Weights of a small mixture-of-experts language model, trained from scratch on English Wikipedia: a softmax router, a variant of Adam for the experts.
Below are experts of layer 15 (counted from 0) of a mixture-of-experts language model. Rows are named router (the router's row for the expert), gate (a neuron's input weights, with its number), up (a neuron's input weights, with its number), down (a neuron's output weights, with its number) and show model dimensions 0-127. Each number is 500 + 25 x the weight over its row's rms, rounded and kept within 0 to 999. Numbers have three digits each.
Before each expert's rows: "comes before" lists some tokens at least twice as common just after its tokens as in all text. This comes from a sample of Wikipedia text that the model never trained on. Tokens count by the router's weight.

# expert 8
comes before: " of", " in", " and", " a", " to", " for"
router:532520518503532489459456511481536517505501533534557480527505510504458510450478499545532494488520468471475471525510498544499503482509504475498500508479506485501463485492497513518511491505492518472503531523477472500511551486509477521542476530488468469516458466537483504530551483546525520472543469517492475520516503519502482492495537468471455503473511534532459493527517535498468476529495
gate0:520540501489509525491533525485539529506507478493507476465512507475484506524505502494558520505461522471501522493464491464531527523497511468476463468434537478500464485459485490462508494481531477553526492467449531494526534515514502510515506505510454491513511528485518445474499504507505496525442472492466520497493530490559494480472480534531497536509523476470485521491473510501516487513476
up0:507510492509495488495486499470512519540501516498474484472508515507470455435508534500481490507532512501521505500539501488441478528484517532531512490517472490507464521473491494522461482526419535501493509510557503509488505483540487512538533524545481504509560510525494543493519512564490504508498528504455518502511522477496534539514494547494516508495488508477531503490510525516523486452464
down0:508503522535480450498490519503562508494480494484507462503506493516497481496510482549496506552470501520500500528484459486522534523513509516505499509477506524495460500513518539535532466523505481518487518523483545493498508464502505490486498529504525526475523472503532522554520540467512466558491522462454509472535520523580503484500493541511511511513471515452473514489475508480507535543500
gate1:520467488507510458457487493519488537494562523501518505487487504515478475484501486535452484518519512522503474514484505543512516500491569524509530506483501540488539509498524495504501499525518428525512498502443538485505517499488527485465519526453497510479501484540487445568479497491474471485500497480501502514514520516505491486512479497483491534522449506538511510450483504533464470535516
up1:513517506509545551504506495524507480573502529489495472491498495446520504548468515495480524496503496487482525510509524487526503491467470505528495534490535477506504465498493475524499518459517501479468553509467525517509501485493512547550461532478473471523453513468536500470505504531532491501488538516464500467523540501528516495479489490520483486510493517458538505472510477491553531549476
down1:487553516566516516498451526516496473505473501505511481487484492455505518497520532530525529489475485511495502525505528493553542526510499468479483523506503497482486518471550539504468497469506511492527547490510523496504486505492511468487518491543493461534540495509528537521537509543500487495465488492502517477489499504497522540478514461522508508500528512464536424496494492460509485447453
gate2:509522488487528524498502463560503511462470498518516534517499534484493470501485470501527482488456473522508517516471458523484513494486577498491486516455464505500503514515490492463493518508509479479477452480481490514493490539502512537478489490503467478474436471492465500485489526513485481503510504507482494520508504496489520458534497513496435473571540496491463542524486506535459476469515
up2:466555508535518530525534551457514514467505516506503458526504512521499528506514526509470550542485523510486496491547492538459453526538490516495473474500481493505509485535500494503481517500471549466517487510518509504503526483482518489510533524548506522528518547501548489492510515495547482486481470494475564511501517494490495464512511459467479518536476506530499498532519497515511481505447
down2:499440528534515441494514526488540494491512556511533522528526510538478478475534500507492504505513508490497456493482529529512492487471522476453471460525467506552481507496508482490466509486502482493508499491500500516528513507466508479500478484470526507572469512509535519509581519495527478521522475487504548514467512499475496515532483509503503495527476542496520503486509471465465523494460
gate3:533502521487548526468499504512506507543499506475500524522510530508518504493488483498532471446508493528494497511510497487485480523463517486460483545516511450496473496494441516536508525493473528497501517515497501508549522496526504551546524488448478480545471493526561523503492481507518497464473538488509519551502529462536503496526495462499463511486528520503481535519539494475509453479479
up3:487478458520469495531503518503470526509507484516498473504470467526514473524493504481447529514523485500495516469497508514510551479521509481514513483518450517469540530491537483478502473495530428478516512483534533476429518536513546470473474495531521515474523496463471482502482524511474468522514477520503479453507473527468489481471490526498557491500505476508524488476483484483492541516525
down3:492527504483533488503489521452530450517560468507532491519517533520461491484515539481518485519499473476494500521540523510485513542513453475455516496511510463515481465517514520536491501491453503477528532528495479491518517492557535507465511514522515465567476492531492479540550527509525485501485503497465485489511530473506473498499495478470495539492507501539477464526501527461502488512485
gate4:500502537477539535482477524480474491493527495524491458471454505525487498481490535492517524548463505527528530485479477505461505461483538503503499481494505474510509525496503502525456471528491501513530507466506495472492520488563512513496488479512479475512517475529514493497515461545510431507528554533496496523528525499509519511516552526474513515535541528537530513518466527503469481551498
up4:497515485542498463526484463462541489469516457494515508534508532496518489519537478471505503494500453499537456519485463540510519486539504504444524500526519487461466480521521504503520528483510514525508481522513531478521522509503506520486500449509481545490551518504496535527489507521521534485475499468479493479517521511475472519459466469503529480455474501475429491517519523459513505478478
down4:501490463492487505480488490529485534459495492436540537482504521498503489534512483502510509536541485486487486490500475542487498507498501474494458517531463456479524509503513500471494466496498557561518534460493481488507540454492501503520526497466456459532479508501500487496445521494511482484525470504504463536487488485475513470514563478527483533521511540488486459508506534520496504523468
gate5:506488485493513519511475466551449482493488493515495509520513520498475497458516500524480486492544530494511487526467521534509536481515497502495462511493558478523528515524543496479512562532490507489507531502495481442506558550509550448483480507518468500511506479519478491493504476486528508484501502475513503440479462494466465543455491492483498505497502535544507483479475503519506468541482
up5:495514551427505495508522542515475486495468489508497521473532509486501488516464497496490501504470524535466509475525495535500532492491483474481480493504527446511527466491448522512499524476472464502521498456491519511511560499470462540485481501473483479503494493515523457530485509532463480526491529527509518484482464558543516528467518488454524492491479524535483512495510514462508522471531
down5:480505505473473495477513491501428536510475506485494515500512474475496503488469521468537502506506464499513519500451488505480493452469545525473490447504484495504469509502499475441465475524493528491501476498482496496493488508494505511514564474461481481531495506471484477477437487484526460492498503561439493533536480511502518467517448471504496486497517477496470466474534501517469501522487
gate6:492525480504537497446472481496547487512469485530467495518532536504476543474494514482542447506501494507493448526491505493486461474513486524535485498517484497522516444485490496524474491488520475482530533498522485517518523540475468500505473554501489471485427509511554470527506477513497490469498482480522491441491554493500514510484521489519477523517497537541481458502510522513503489497476
up6:533534536484556560493479478498500475480524501482510533519493496482524535482465488441523502493525470517485504500472503539511540527507515450487516478471503491505476512503501510499479496510491513510495503502502528516508503477547499489471480480538445533556510483516501432471517533518487479533496500546453555508469509508533520517542458496506497530495522468483491470496494523518467486493511
down6:482475513540510485562462486495485496491443574501514547504514498514492491540498505525469521464492514522505512498518466470510486527512482471510488420512485520522481482534491490511489548511485517465464527481490484505516507493493522472506480501487489462514525501452479547497470520485514519497500483485497529498497497477451477526515519573495510490482460524485542536483494481506479518523474
gate7:504504538509455442501493477477496495507501463527493517494520498518529537484464539472548519509488479498543533475509512497473480527456516485527472481501470471539535482534509483507457501446509455497568535516539485493483496511508467505543495526462523535503486536483503482487501495470524544485514524475497495514493471512468530497526531478508481504481521501499525457501449516533510515511499
up7:527445482524483458523540446485506489491496498454518502514499473509504511494489523454493494482542533488495457491467494488491471496526500522505506520480479476523555528522556489532514454510488484507513530487492513459486486489517513496452465529460517488494513480493515472480490509530474475514520498517499447506489520510503451513519511532472529540549533552490507453452517505496478497481515
down7:519508498470559493476498477452484537521530437472511518529519502521488491494522475487502475518525514509481467501551491455494511479485519475495513483474505461520470456529499479517480529495506502470478490499489460494503468489521547495510496499553507469513505492499484533557500551496490522501461484475508530492523516484537507520462554514528466482442496493486503466452470494481521493493478
gate8:507475525537481520495518514519546458515469541528535545541511469517501465509502545474495527490477496498495541462457534456501553502487484471477513498490502510461482478511465531474503525463513501484484506489494486485491523463500495475487528514482510496493479535507479525537516501501494542537503545511516468475500539488534486501447524512529507516443526492470534504442493470512507484513505
up8:458504522529433496488497464527511474497460541473498494480509516523500514474481513491509490495475523513545462476561501523441525484499510440533507513501509524510483551505494530511533457518499479488518491522501499527508491530500499466517495517478500512457494539524489488532523506505462498461522505507508546515521494540463532477479497510519500498529460502479491531485498452472489552460481
down8:486510520486497512443492488486491456511474505493498566444511572502492571522514494482517511513503518483524455477529505554574493477485504469513502498511544507518497514484523511525476470512550480514456515517493490527517539514485493533497479505509493505530497452514496521478491465473500499488527531505489500541452525509486526479523516497510484515508507466541463518506471497482485496492498
gate9:520491519515450510474506491485515522517517473471460515545498542487481482450491488469538500473503487514504516509456496507479499509503496520495493525516523464500500511456513499501494520504515491528489519473566485452542519492537513535521509530494507460495467459524454496491516513533500529509516515444509531519552493465472486560469447521557481461510504499503480492488510491462511492485506
up9:482513456486509505480532503465548507495501488511510473506519511432485521490563471520519494496491503497434527502472523499513458538484503495533513527467495479505471486478562486502511529482528474522498534489500507462521474468481533508496504464576494465518466482532510538521490505473494501510521520500507533495526517479527475533518504521493498478568479481487522502522499529525503489498469
down9:500511443505479508535505509480479462559530494472515475470457490475489508525485526528514474454485518502487534480475459528510508468520479473489468485495544474516508509462502511515481479476482513540485503491481521484522486445523485496516485528506510534460566451483498520488525450457472491534476478494545500519524485494523504511477510516523500482514499532499527487471519486489438482521504
gate10:500540527497536487509473457476510461550522500489472470497509479495476516516525503535465495482532506477498509533485505497498490540497527485513523504557503533515552512492557531527488461529488492524496538534504487510500540516497532513511509533538481547487520477465487553460485484497514505489508458512482507466522494503454501475480479502515493526525456517460483492473485508470483542551482
up10:509536503469465447521480478529501510458504485518512500522485533504527460491491455493472490522493529505480497516531477554473490470507486561512531549536487492474494501536497506492487503523468527504472477489522530520502474522479449517485510469504507492483511482507511457537492542520498466469567527489521505522498481494508515471516497486498534520495481511536527463527498471549534464453494
down10:505490508465512531503516459511483463494478489530467523508503482492463507508502499520477471483480509477471518450460481503459469462480521456461539470531466510514448496524490476560483534523516510500475463475475478513466494478483477449471513496518529493501464548469496487503525512476458461471474486480522482520508489500513506512479511468482509509469483477536532538510552527512522516517493
gate11:498481482494520504497493485497485505518516572503503465497508546490499498512490514523523504552440519517526509535512482506522531532483473509498520467491484540467523494531522458512479526506462506515468471509500521511482554496489493494499480509555507488480517441466512540480501516443461474522523464495479489501501541474475556526523533540516512477507524526527500459489501501482462515521516
up11:508463470518500504462508504522488496502478528534505468489488529509495514507475505466518470469510503510481482496512475502490577545550545488494497475515469453474500482474526496516524501502458488497592505469494545498503566501501522480498496552518484481488530457493481502493513481473456509512458491460494495527493504483470485521483517534524515461514501527518522518472491503490464528505518
down11:504515488521461550478519516508528508462539488485475532495489519484490481533488485487509506498474502487519524477519524494530478535513513508527544515520470574505545490470528526520535496454508497505503482484530518528485486544495497479515507442492517505472501539520482511520516518447495494495521546527459505489514554529519504487536493548495499488496495485488506514459516458501424486485486
gate12:500496492487493500527489555545510460507533506469534512521522521498554541494526496509540547528492485507470519495492495447519497513521515539495484490509500532473470460469518527541562493522502552539524524513465512499500510488488524488493525505498468477487506527487524496483506464486510508493534455539523497491495491539516437534460519494525492517511522502480520529506495497452496549527513
up12:503482481510481479490483477533514471495450521558483497494523489490492489507538512544532475496506502523491486570501554484493491492515549520472515514492494491487538498470499462482498538439542494459516493502492512494473487550494487531468501457517513536489483483457532497504494494485487492482502508485578458491524527513488491494483494457478478452506451524503492495529482503501540487491483
down12:466495515519517494510484512516515491539568495463505511505514519511510530476481514508490537483491498504506495501523500511523472522501503481517507500536508534490534472535457497498537539506482501521516551485504504492552531516495501527495435509528512478518502525484508507458413450505538504491513493498447543469460482516488505511466439466468505526470520489486505510497526483516537509521519
gate13:501494544466473495488472487505540490518477537493464503499516502491524474499466525522497515519484490520502477537472540488519509546467463527458499527471550466476475451539538534501552485478490546480487476503509490484504468503467510530532503456514517522512478525463527488508481507533512475468489474486499463460476498489482482482470488465482498535490503507451510465513506513450491458478507
up13:496489525502513523486530505514557522467536538518501509531542511493504503460470477542495504481518463513413500504497519524538510527517455532506525527466504491497445462498504486499509489516471562483510560493513504517513498488490466504483505477530513465510497512539523458504506495507551534538498489483514511468481540515530482506498512473479530517503464495510506465531514491532532495523501
down13:484482523524471454510523501507565497534516526509513466452514496514524505516511547498507518516513466560513496520470490482500527518502487485495512512514520488487557513565474463477508482496500453551525490500497551483527472503518513516491458497516518488490561476513535519485461497468446505507525541500493513488480486534515551485482455517516531467491497494475488488511504492473498481489521
gate14:477509513518484486501514568439528509519449516526546492503511544520523483498496543478523484518455528517522502479541543481473528481501509500531499475500445487495467550489500472542532511525458527484534483482511464478504488465516492519503493518490516528488518475511480531495529495522475510489540505481464508522486479518498548521540512540479502536484521492504527486537479486491452503498511
up14:468515458494484500493507525464547543510477522493526474523523547552510512506465489502497468477412492517520500457515526495466469480497500516516500448456490524480507520495478496529528500521476529520546492493499507473492476472484484506482522534515515540492543482534527527507515478515486467520513531495466535489473510516513537499500489535460498552449503513496503510520500521518491489464493
down14:494543526457490491498525465490492476526503544485533544480487521546485492525476513492468518504523542541509503506520500509538482515481485473466474510502473539502527536483521514493453511503510454533448536551486484485507513460481475539453506501518523515548515483485502507480486509533508489534456491540494511512525530502480537528503507529528505498557485455478538480484499492491518471500498
gate15:458491467512459503482519541515515514523506483512472495466524495553520583531532481512489495547480524512544460503537508528500487539505483526504516459509506509453520540546486504473462527480482489476484523493540513512527519487472474458518512497477515500498509459487519454502529504488519473464517477466455509511500522524506517503549482502478485519505508494516511499493523486531479482470540
up15:438469484508512552462516498499482484542497485506496499470468536480488544510493493465484477539485519552558499516510489502500516523495491466475456440486513460449530502506486526506482482494528464506540486495483495478485495481483518528533458519463508506478473439489483482468472475520499509451489476514482491522518479476467481465513502502493503500521505484461508508517463533506486454490492
down15:501487465547477431549480456496497481505466493515502486492485516466476494519525480495456501506488522513494495510514508506482496446538486493494522493479549535459515498539536471552517495497485470496486453497465529512474475491487480462529477489513510515520490523489520506588533533481474475517547504503500493494508504449482488471475505498502507494456535478481504513514468485530504521474496
gate16:557542460522496514516504494510466502482477507542489473555491495491474480517535460517499504471483491477496476486458500503535496549516518487497541507457469523475498478507540491485503476501538437499537485487512498491472515502511525442445512503509524492483518531511468495502487514504479468485531499469574481508471459468495478507481535521509523504548511457494511497506505514529474490502513
up16:498508540480503479528539491463515477514496491532533500496529529464531473552475538485531497493483464500520497493475545493489454488505484461501492511480504490476447487483494504539500502527510532480467471525492485452527492502486534489530469468503503542542488539496523545563502495509502459477522534491511540523485525450512512486479500506501498487484480507489454509561510505492513493482449
down16:510547488485517467507525525484494498507481504502506524452509530467505515522534506477559485480481518467509544489505513504501515527486487478505451450474490497540479491489512510478475471496515523507475523519499478498559509497481520514507514503501498488533505488528540474518595477488533478467473504513539520489461486498511537507515537481492521499485532488544484476501557477483473508476445
gate17:554475502504488501481530509510444482478477464520534552485510530484514504503473510475531476512468519492495505490479540531510518489517498473494472507479437488429489494507507461471480486494536478473511497499512469489503472484525464457529495481496466485537502517513510509531509516541493498492500515506544461531480483493536518480576531500461497524493562479499514483516479517487496525498477
up17:500527505498471489505468476508532507508490492463467466502517453474499489519521487517498484491456479485516492513501495467519495557504552484517496510475544503478503480486550508443544488494527469454493524512488523490520506479481511493466521473533510503508510497479530440496492459476528458498520461528465493444495523537530469470482510500491476521543489498464450502495488463489511527453495
down17:516453510485485490478486530483453537479482505549497499495492514500495472506529512505471475527477524492472525476518497510462485502506525516495496498520487483504483491466534476457437511497514524472492485475536439508444476508474513486482484482485515460488508462506517525551594546489494519505498479494510520510532462471499528504520552507502518507527488473520512499526488521532529498514459
gate18:487526495480506467514471468495482531541521495490535490513513516492476489444522529536548462499508487505498464524531488499462434472518536473534507514490507513497509487507503470515474499496481480469519482531532469493521470503494473519517521513495498488486478535476545456534499517454526496480516475506542515487476509450489489508462523457500485484461497473533474506524478530542541470480455
up18:489512512477482478530455520514521457527528520478508515537529507518525497493494529534529517505498489496472481522577503480484484516485517503508515526524533520495527460473500483534509473510457557449476525494480474515515530518446493520509505543514464513517505465465512499478507486487554534496519479512494473469479468517473501507448496471507435538479497530490509488500477512472533517489505
down18:478487474505468482474525528477537502532516512563484477500524501506487484464505496520477515524472512548486474528507519494475534493482512546497506550525496526497497478504529521507485482481474474499508461491486492469459487464513483503500480505545547565467529499547484490471462495492490496507499534501491506480535472514504480481525469478509541462506474494479486473470484521496442517467567
gate19:514476505464489529467484486497517449500504502509554462549536520470473533523512480486483533489461504509497487484488511505518503510484495507503567442484502515498507474485508543483581474512524523477494496530454514482484508516484555510494487528526511544514519469469512530503491484527476535521526435481447501505521488506503451495516510539481508478488499528487479520490500504492487524487502
up19:506492494501481481481525500505576524483535522458469501497528476479484530480466499470531522541509467496505474479492521464539489508510513507456509475435553491469492505484515513509536464476482521501500533541476530489512503491450467559524492494491501520487512500511531520476476498514479486491528471490472489496485480495560510516467494491485484495509525519441503537486518512479522503487440
down19:465502493520505520479488491496557469474502536494517526497490470520482489491486520545496502511525503515483515489479489488514514474516483511518521517569537480522519478527505498523524517556451528481527520475488495475540508498508513526475429524445508478504500506517534516492418433507520509529519497488495533453470491532514482514486477508469485525500493552478474487517483512494511506513518
gate20:524472506555499504470519509534502503466460492469510515492483495511502560533454500506454472492508516510535504506479539500529508497479471531495489481506547487475501506522505494488505490468517452478480485504542491490525459480462484530567465467473504490522496492492464531513487489543470536478528515479495480527481511506467494477493511512488461552469511498516508531499569485458472501504526
up20:516498542498508460518496532520461477477486496494486463443505521539468519481490487473529557518525511507521530494473507511518501467516486485515478464508534516519509515514496485525477534514500506504496522475535477492521474466483552500513461512507437487508525503517497474472497468522500553496510512553485519506501485516510470516510478553518477491505529536543482554471512506476438518527467
down20:481488492495517528541530516508488515512506516497496493491518511500487502513472492462562514522561507544493479461518466519470505483514475490496492475520482525512475508494458491469490498578509548537511514472526505498528494478488493515527490502481446513548478499492518486473438472487473516497546503494510478483474476522523526493488457523518501485479502489578450509516553481500505497497497
gate21:534478475406469523447469529528493501541470501515476486507532572474484513492484527538539494495499524537476501496484515492511515495470487490514505523552456474507501473491490514522479510510524498473513468519478462464477502524499498491557448469477470512482498490515500450512479515467495500456460513466514474501493495521470506502501512457484513508514478482493502493525504517498520471497484
up21:495480474484464489520518505479459521538452510483528471507499482482497502478539485481474464491476537496506541494507497490527488537526508518494517512514483483481506520502547481479509500501481539502483476508499527488473463482515573509488491516499511427461518517498478506474473533513535522511522550455485483486482467492517467498522516531491528462518492443449527547536502507492528499471531
down21:511519463476514494473507471506462488486532504545500501483494517479512523525470489514503508495515495555506492535531509538519499524491504503529510500503503500576459475498550582490510502471487537496480519548505440486507491531482501482531469444486513493497518447506538501518554504524517509522486497489495508484476510540482504505470532490470525475510492507498503496558524523479467489483472
gate22:472480537497523513507474534487499502548516468522539496526473553504492498491444528485507452468516504504460503462518509529444484501436493506471500497497499479522534518495519515547488456562467484508505488478503486485480521488520518465478496515506480536518499485566511457526506463530489483504505552517521505502523504495457466500539513515493530524486490470487499505518505525497486496465524
up22:512504508501512499531503541455549521522510497500484462544495479473526550513494504497509508524512539465475537502469527496485469479482507523501463467507506442508531465512539474557506482512498518527483483490513494486492443467459544484484479541530487538506506509500507516483511474508509531535575466538474568498493512523513495537475512497500462526505509518492498484508497503496502483490489
down22:528514518482459492469519499489470492430473488478501521473456509522481459492502494495492506504502521476507509561478461509484569519485507508502515522505473550473515551424501491513527483490535496476479539501534474515455504520535477459477467539503521485500508495526503502495529537491512496470496510525533525517468479483502478515495525480541494476488491447515512524477494517499483472507475
gate23:523497465487488472482513486497497469473551506478525523455514538498505516554463503497519496507533536469524489501470508473488510461488484487481498491550504504505482497513520474488533487505557505466494459494473508465468522512456520497477500526470503508472498481459453465479480506465428484513536527492494522472492466512514467482473513532507494494508494512529523472456496534512481557523536
up23:538536482498534492502520486517511485546531486476509489502530497481501505475470493531563510506531535493481447502499512490480550499492501500464504484517532465449510503481483514497511486491506447523517519505534489473515504480507517542507518538496463473529473464497532473509502488531521500512480503465494537481505507509544546524442516480537486506508547471547498438510524497509515460518469
down23:529509479517541535525509452460502532513509493482504520481542515521503533473524527491500506532473529493488514508505466497532525510516485482529520531498514475484487555515456492496450509519505457481495533479488523521542503505512464501540474501509494463501494551507535521483498481486542533471514526552461519494526520515467526464505462464435472481477545489511481523482485513491515477499484
gate24:523467489483493517469510492490497466514538477471468492507501518541495508481470500558497451438529495513517507467529481491492498475506497477513481436541512495515518535481494522469522456539482481510556526502487540531479533493534506477536504528496491473465519468510522503530487484525509480507503525469531527525501527542450479495514525548519494528524506483447506522478511526488488517484505
up24:515522533475499507492506519500502502541477487509476518559524497560468486466514481442485511528485470499466499533499510481491491475488504530459489490525455486535456456511490522493480543508530521491517490517524483500470482481530519521494515444534516470522505532520511458516488501472519501513527540505541510479523484551486447515496523468499547498514493533514509501487502512519502497573502
down24:492444491487530503508532503502488487499488512556523520465517511450503513520487464458504513464508534482496521469528506478483485499487529457514439492531487463538492530511492501516455477479519494509458477477488511498471503519506464470481541444505485496507484475521498483489486511462505500490496479427520495536467470460492529466513517504516489489524507496504469524494465474445545505468510
gate25:469512484530502518520519506492510480495525480499532480451529504516502460480465499494514489494538470499508480513541537532482535519494484487485517448517490505482474466461462527511493467477489485482474493428533531499527517488462475514490487517508435491490518473470474489481490480529526487484528487518498529502483510493507484497489480526488507505487512465473448528508562537481485427473473
up25:510504521492528502497530442523498503525476528487551525518483547539463544503481469477479444484507471520499444467543535517469512515476499453501534509514477511501518530517495499497511499479534481510508519499495491510477505462497532495446479488499505492475550457477520540503494455493460496528505480503496473468447517509482447504511498531483465490499447488497479518511498518498473524513492
down25:506508508457510539497507509494509541505519555482526541513542569482510486522474470526579504498483502523505503475487478495487525497464517487489446529507450530530490479512497469487529515528513520512472499530484502532468525521483487524494462470542452505508481522461512501490518507495527515488511515480528479463499524517487473510459472499486485484489486548510524482491545473511508471454505
gate26:498508519518546482486441470489506479567491501499519489533491494502482513502462533506496522508503469503462486534524529492505502522479519528512490526540524536486488464552483479508499519509506530535505509496508514501501530487491506525508511518534546543466495495510500449468492511520534516536509500499485531460478490543491483563465483469501489513426517536504457481526481496463517533492524
up26:555480501481536474460528509464457535478514462530542495508497550480455526530435462438509459484510525469478485514477475517464468475467525502465490543495476497455490525527498518515494508498498468501502495524476473469489506511526505507484536502517526516551492504494461496530511523507511546499532512519450507468500484515500459506504513482471510507497475491531517506519490490487508489478505
down26:509490483491477509506446497496524462507448527516510527461482502517477512501475509551484521527487492543481496522482499503533530526522512543466485490516498503505500497488506475464485503510507548498470515484539446469496522487540485516543484498511549496498542529487487518488521469489465509509483571506481503492479466521486533509549483480504538514472466501480470530511449501484454492478552
gate27:549487498471516516491476508455474523534520471514496494518490512454484534465474486475520485491484503470505494482544466504517512546453456466514497500474498474480500490497523518528479491509492499528498496524464473500539484493505507483518490514535517483561527487504470474520517544491540514512550458438487479477477518504488528537512561531497522539497519502514543490501466520491454483505488
up27:502509529470487483543520519496530490446476479529494499535538456504495497495545504518488537504470503497471486513462556499483488481527512547499539505505508520499451531486488476485517504496465495510482479460497502542493474487470484469479553497518539565476470537513546484534500532499538495494451499526494506530490474491497495471488463455487499466504490482499496485493490463516501519462539
down27:469529547545528480503485465521505502441489535506517471530494494475519475513520456496524475468497517461498516530519543533450479468476480500514500514518491473520454472523492457503529494501475514519498511488445502487493534490482478521520507493505461499525450500472537477526512516493527463490518475483491481479502478483480506476467521454521481523537518506506564493527544518469528510514504
gate28:507484496563486501500488503509490492520516518486448503544502505510457502495523483546495508505512471509505515509554518511515520516537485490524497511521462497508503479533546487510506513465496540478458486529504503488476500476489503512503459564523495532416532475453500498527469516469513525489525510511522500501453439484486508499538540498489501488495473506510529486490490485545435511517496
up28:557486531512512477542505501491489485509520524506492509471461485478499476529471508530518520486509499489460529513507509508524517504509529497459475552500495501530471498475455503455473459508509518556466502545468468480525488522502466551524522504530503516531490508503513507539492506557518515463520472476514535519462482480540540489549449517483474503520507515505521508555495502493493492519472
down28:534539479505455489469533481521502516479498515524536550493504531472468504489519503491531481493502508553495513468458464524525519477479502513503471544476517473524484545535496485522491487511532461473486529472495490492527523434522497533504477482498461509487505501505538500467473436490464480502501501536490506470491524516492532502540505532511516503502543510492427503501516485455517487492515
gate29:557477512539513488495498468503455527501512515501508511464492546492478478486491504480475474497440526506529519504461494507554470532514520471458501505470502507483490534496510520477443529499513505532501495511498453542484524490529502547494480462477449475534499498488503501481502517533546539485459481522488485506497533437515539470511462522498528501517489502491492497527482485509493450527497
up29:507493452510497512507543498534528472502513501483457528524494449518513523515492485533512562477511529522468500514504499470531504488502509520491498516508493505462517470522486539495519518496502498504480514485519479537503504421493496470515499545493497451460474530498507492500490492545542472501551528503522501516472478526508473472466484527504461524530559499514521545460502507456491541501527
down29:502503487546451465525500501484530492474487506528492484495460490523515543487512445503490531531527536478524500543480477479466440467564481530535525469494466476489514502484514490468524503469498470529490474502492523493504435505498491473495496513478513511482499502487526535515506537508463509515481479541511490490517448464498464464481513511539497534468516477501489469515494545470492528504490
gate30:543550530497476492502488474522478521516504510503529500435502525475474498457493500492582481474469528454505492495526536523499530526478523504537478516532492520475516484492540475539507497447528480517510561517479464482495523489508494478497486511507531501469491486507469517507509504523535480480537518495488464504493470510503497482481514496489446474470530527483497513484443547491509503477476
up30:527487482456480559479495511487474515489549483513506507527455469509466465517506498440486536480524499512488560521477487553508497546513509498479482496469465482520516504533495518436503555504505446511577484486511515485497501480521485472509512497495519480512489494513481536493505534473452492505477512471474478545491490499498493489516517500540492475527506475466495470485479518530490496507510
down30:506498511488474571492500502501494476480502474480517526552486508522490537518483497494497511478477507453514533464559502506473479535542495490480493478518501486466515550454452550453474498472514501527524531495529518533517514496525472460461493517500479474524496488466467538457542473529564519491511475498507498512506543482504498461514486516492485471493493488490507517487523479519519501482472
gate31:504504484490454488487466527489532488480469546556490488549517476475470495487495497531521510525495498526471456527506548494486499453488531509490493557501472505520501452479505486517489490494477476489507498526444475480486493481442496544516503497502580486474479494507496489497507462496502524489510537504518501496488485529500488462485539474466500493487488570530495485528506500530554505499495
up31:524515479497519544480491491465474518507461481523509479529474502525473525445451513515500483496528466508510512536520509539458486462521532470544509531489455471540482508458504478477455506533481447456520472534506484491516508523489504498501503544508501471515523522545499450509516485510522529474499526465461513508475474469477502480526485493498473503501519492536454489520513492529506490494539
down31:514506457488470493486542519512506507502504509498465540458509529482490483516492499472475526476490501529501493433452472489495498490478524503488462476471481477533509559503502507467485437496530475525436465513508486544467475466525474520502507496466476524488467461513475524469492502478524482502508554505499509478527485509504528478567531493537497490518491491475504507482491477516454479482509
gate32:495491486524463515533479505531493532495502504490504476561508440518505501489497487510466516504513505491543506536534507498520467547475476464518511499507506501514486495490494515498538522514496531452486506540523488527481464528511516461464488487523549483531506475500525527510499533496437491525521441462481416493471448504495490490496530496509471488513506484506501478485505499527508554464504
up32:490496455497485564507458496530477515487527528508515468527492504500489464523562488457497521501482494508506471504502488536496488567468472463530532537488467503475464486452535513504519522486498467471496469510473521479477500482471505500484526504527506494481485489490486475492473475540470489504511499483541489470505479487472410495476473506499512480492515546516450511480479528479515496509502
down32:491478525501468514520489504459504476561477488489512458491480514534518504515550534515485499528541526521500536514542472510468507486523486494503510501547511529452525514512521511499513537490473495496479486538489516498455510535452487467457540517519513492508555522486498508494547534476496473482485516490468523488498482489474444519472514503507542490534467473507538484464538496523497462520516
gate33:540509504493516494482480489474489515478531468500539462498480495491514496526462476472505470525546501513502519476487520514501496495554499495535472463472528461490522502526508513520512540479514510524525531494543497486511551484493449463507452449495453472494535492486487503535518505550496553505515493533495480516536488494493479528526498529509475519513516514530469560479448489462500526522502
up33:478527446485495503535494477531496534503489514484537509522494488496460466490505527496480497524514490533524450474509501539497492465510496501489475514563497558517519487528486439525500496556520505474431508467485491515479508506462489473476528501494536542482518513495508500505492511444483477493490493489484506517506483518435477522499525486489515477461542484509497492499542494514477506437511
down33:513522520508521499506473469474482499502472539499475482504513557519510489472536486515492490484462513498521512530479535510484520558463529496457532474472478472505508496477513527486497495541487490462486489480478530458473517499461498494474542540534487525543497479514499475487497497539544503461523509484522483493519506486516487491437467523484495525486489460446534445499538471489470523490471
gate34:508514484480527516501511461488481477512495479445558512476528529499522507503455486468518500520559501472496501474527495519488475513534487489506503476525479483496483490510453503511514476521506497487500551483525511527522545550476489503551508508493437551547523488492514504497511489514483475490477478511510561519483553552481539470535495538504494518492536532493460490526512501507494516499486
up34:496471511484508487488475487486534515498547452506496454494504500420502503527508510534534479508511484501496487533522536469511524470509540512488469524521527517514490442464522556537511496497501520509478491505479455469511497519475531557539497473506493474528477502476491514517500480465520493463516540529500507472527475552506483468499473456483503493468499467523491504502487496549526526519475
down34:462487509477514516538487515553495503507458519473508485508484509507527489517548515490477487492492506484469519493449446524460474461500488507543500510497441499483490544523479503481510505506490474491495481476533527544499502507520497526497499483462500477453506530495489504481531597488529513515518526487546500458506466521494489549484517510517502459501508493545532539464506497521515527507503
gate35:531470482498552473468483468503463534501478464451511487481499474547519527527508495493509488514548483517528476506457492536451464451515494486526502475495482493510543493447477489490511481490528505488502490492518515502497466554507509494473462501505488497489481461508451531513493510498484511476484472472529484518504539516498500485490494484519454495544463527540452530483481506449483522536496
up35:461544510494482548513498546524472473536494504547498536480530549481487519524481503467507498524466477501494530515531498514524538470482514520501497499507489477543503492540480484461464558504496483481486489522497500509483552478487499505542473469510533518487491522478499451480474509490444504487527529502457503486530464539511491486470505535507533466531525481506529474483521476470493487519537
down35:514510539522520467537515452488498537518501490502505464468452498485490504508524504538511487503521495479512461553481503509495483527516507500533497475520467509520505479498482508514481567511494488500499515478500529522514544510489492494489556521483505476547518492469513545536561474511472474473485508522458452498492509469482515500463432453507512533513485463520484501540512463490491493530520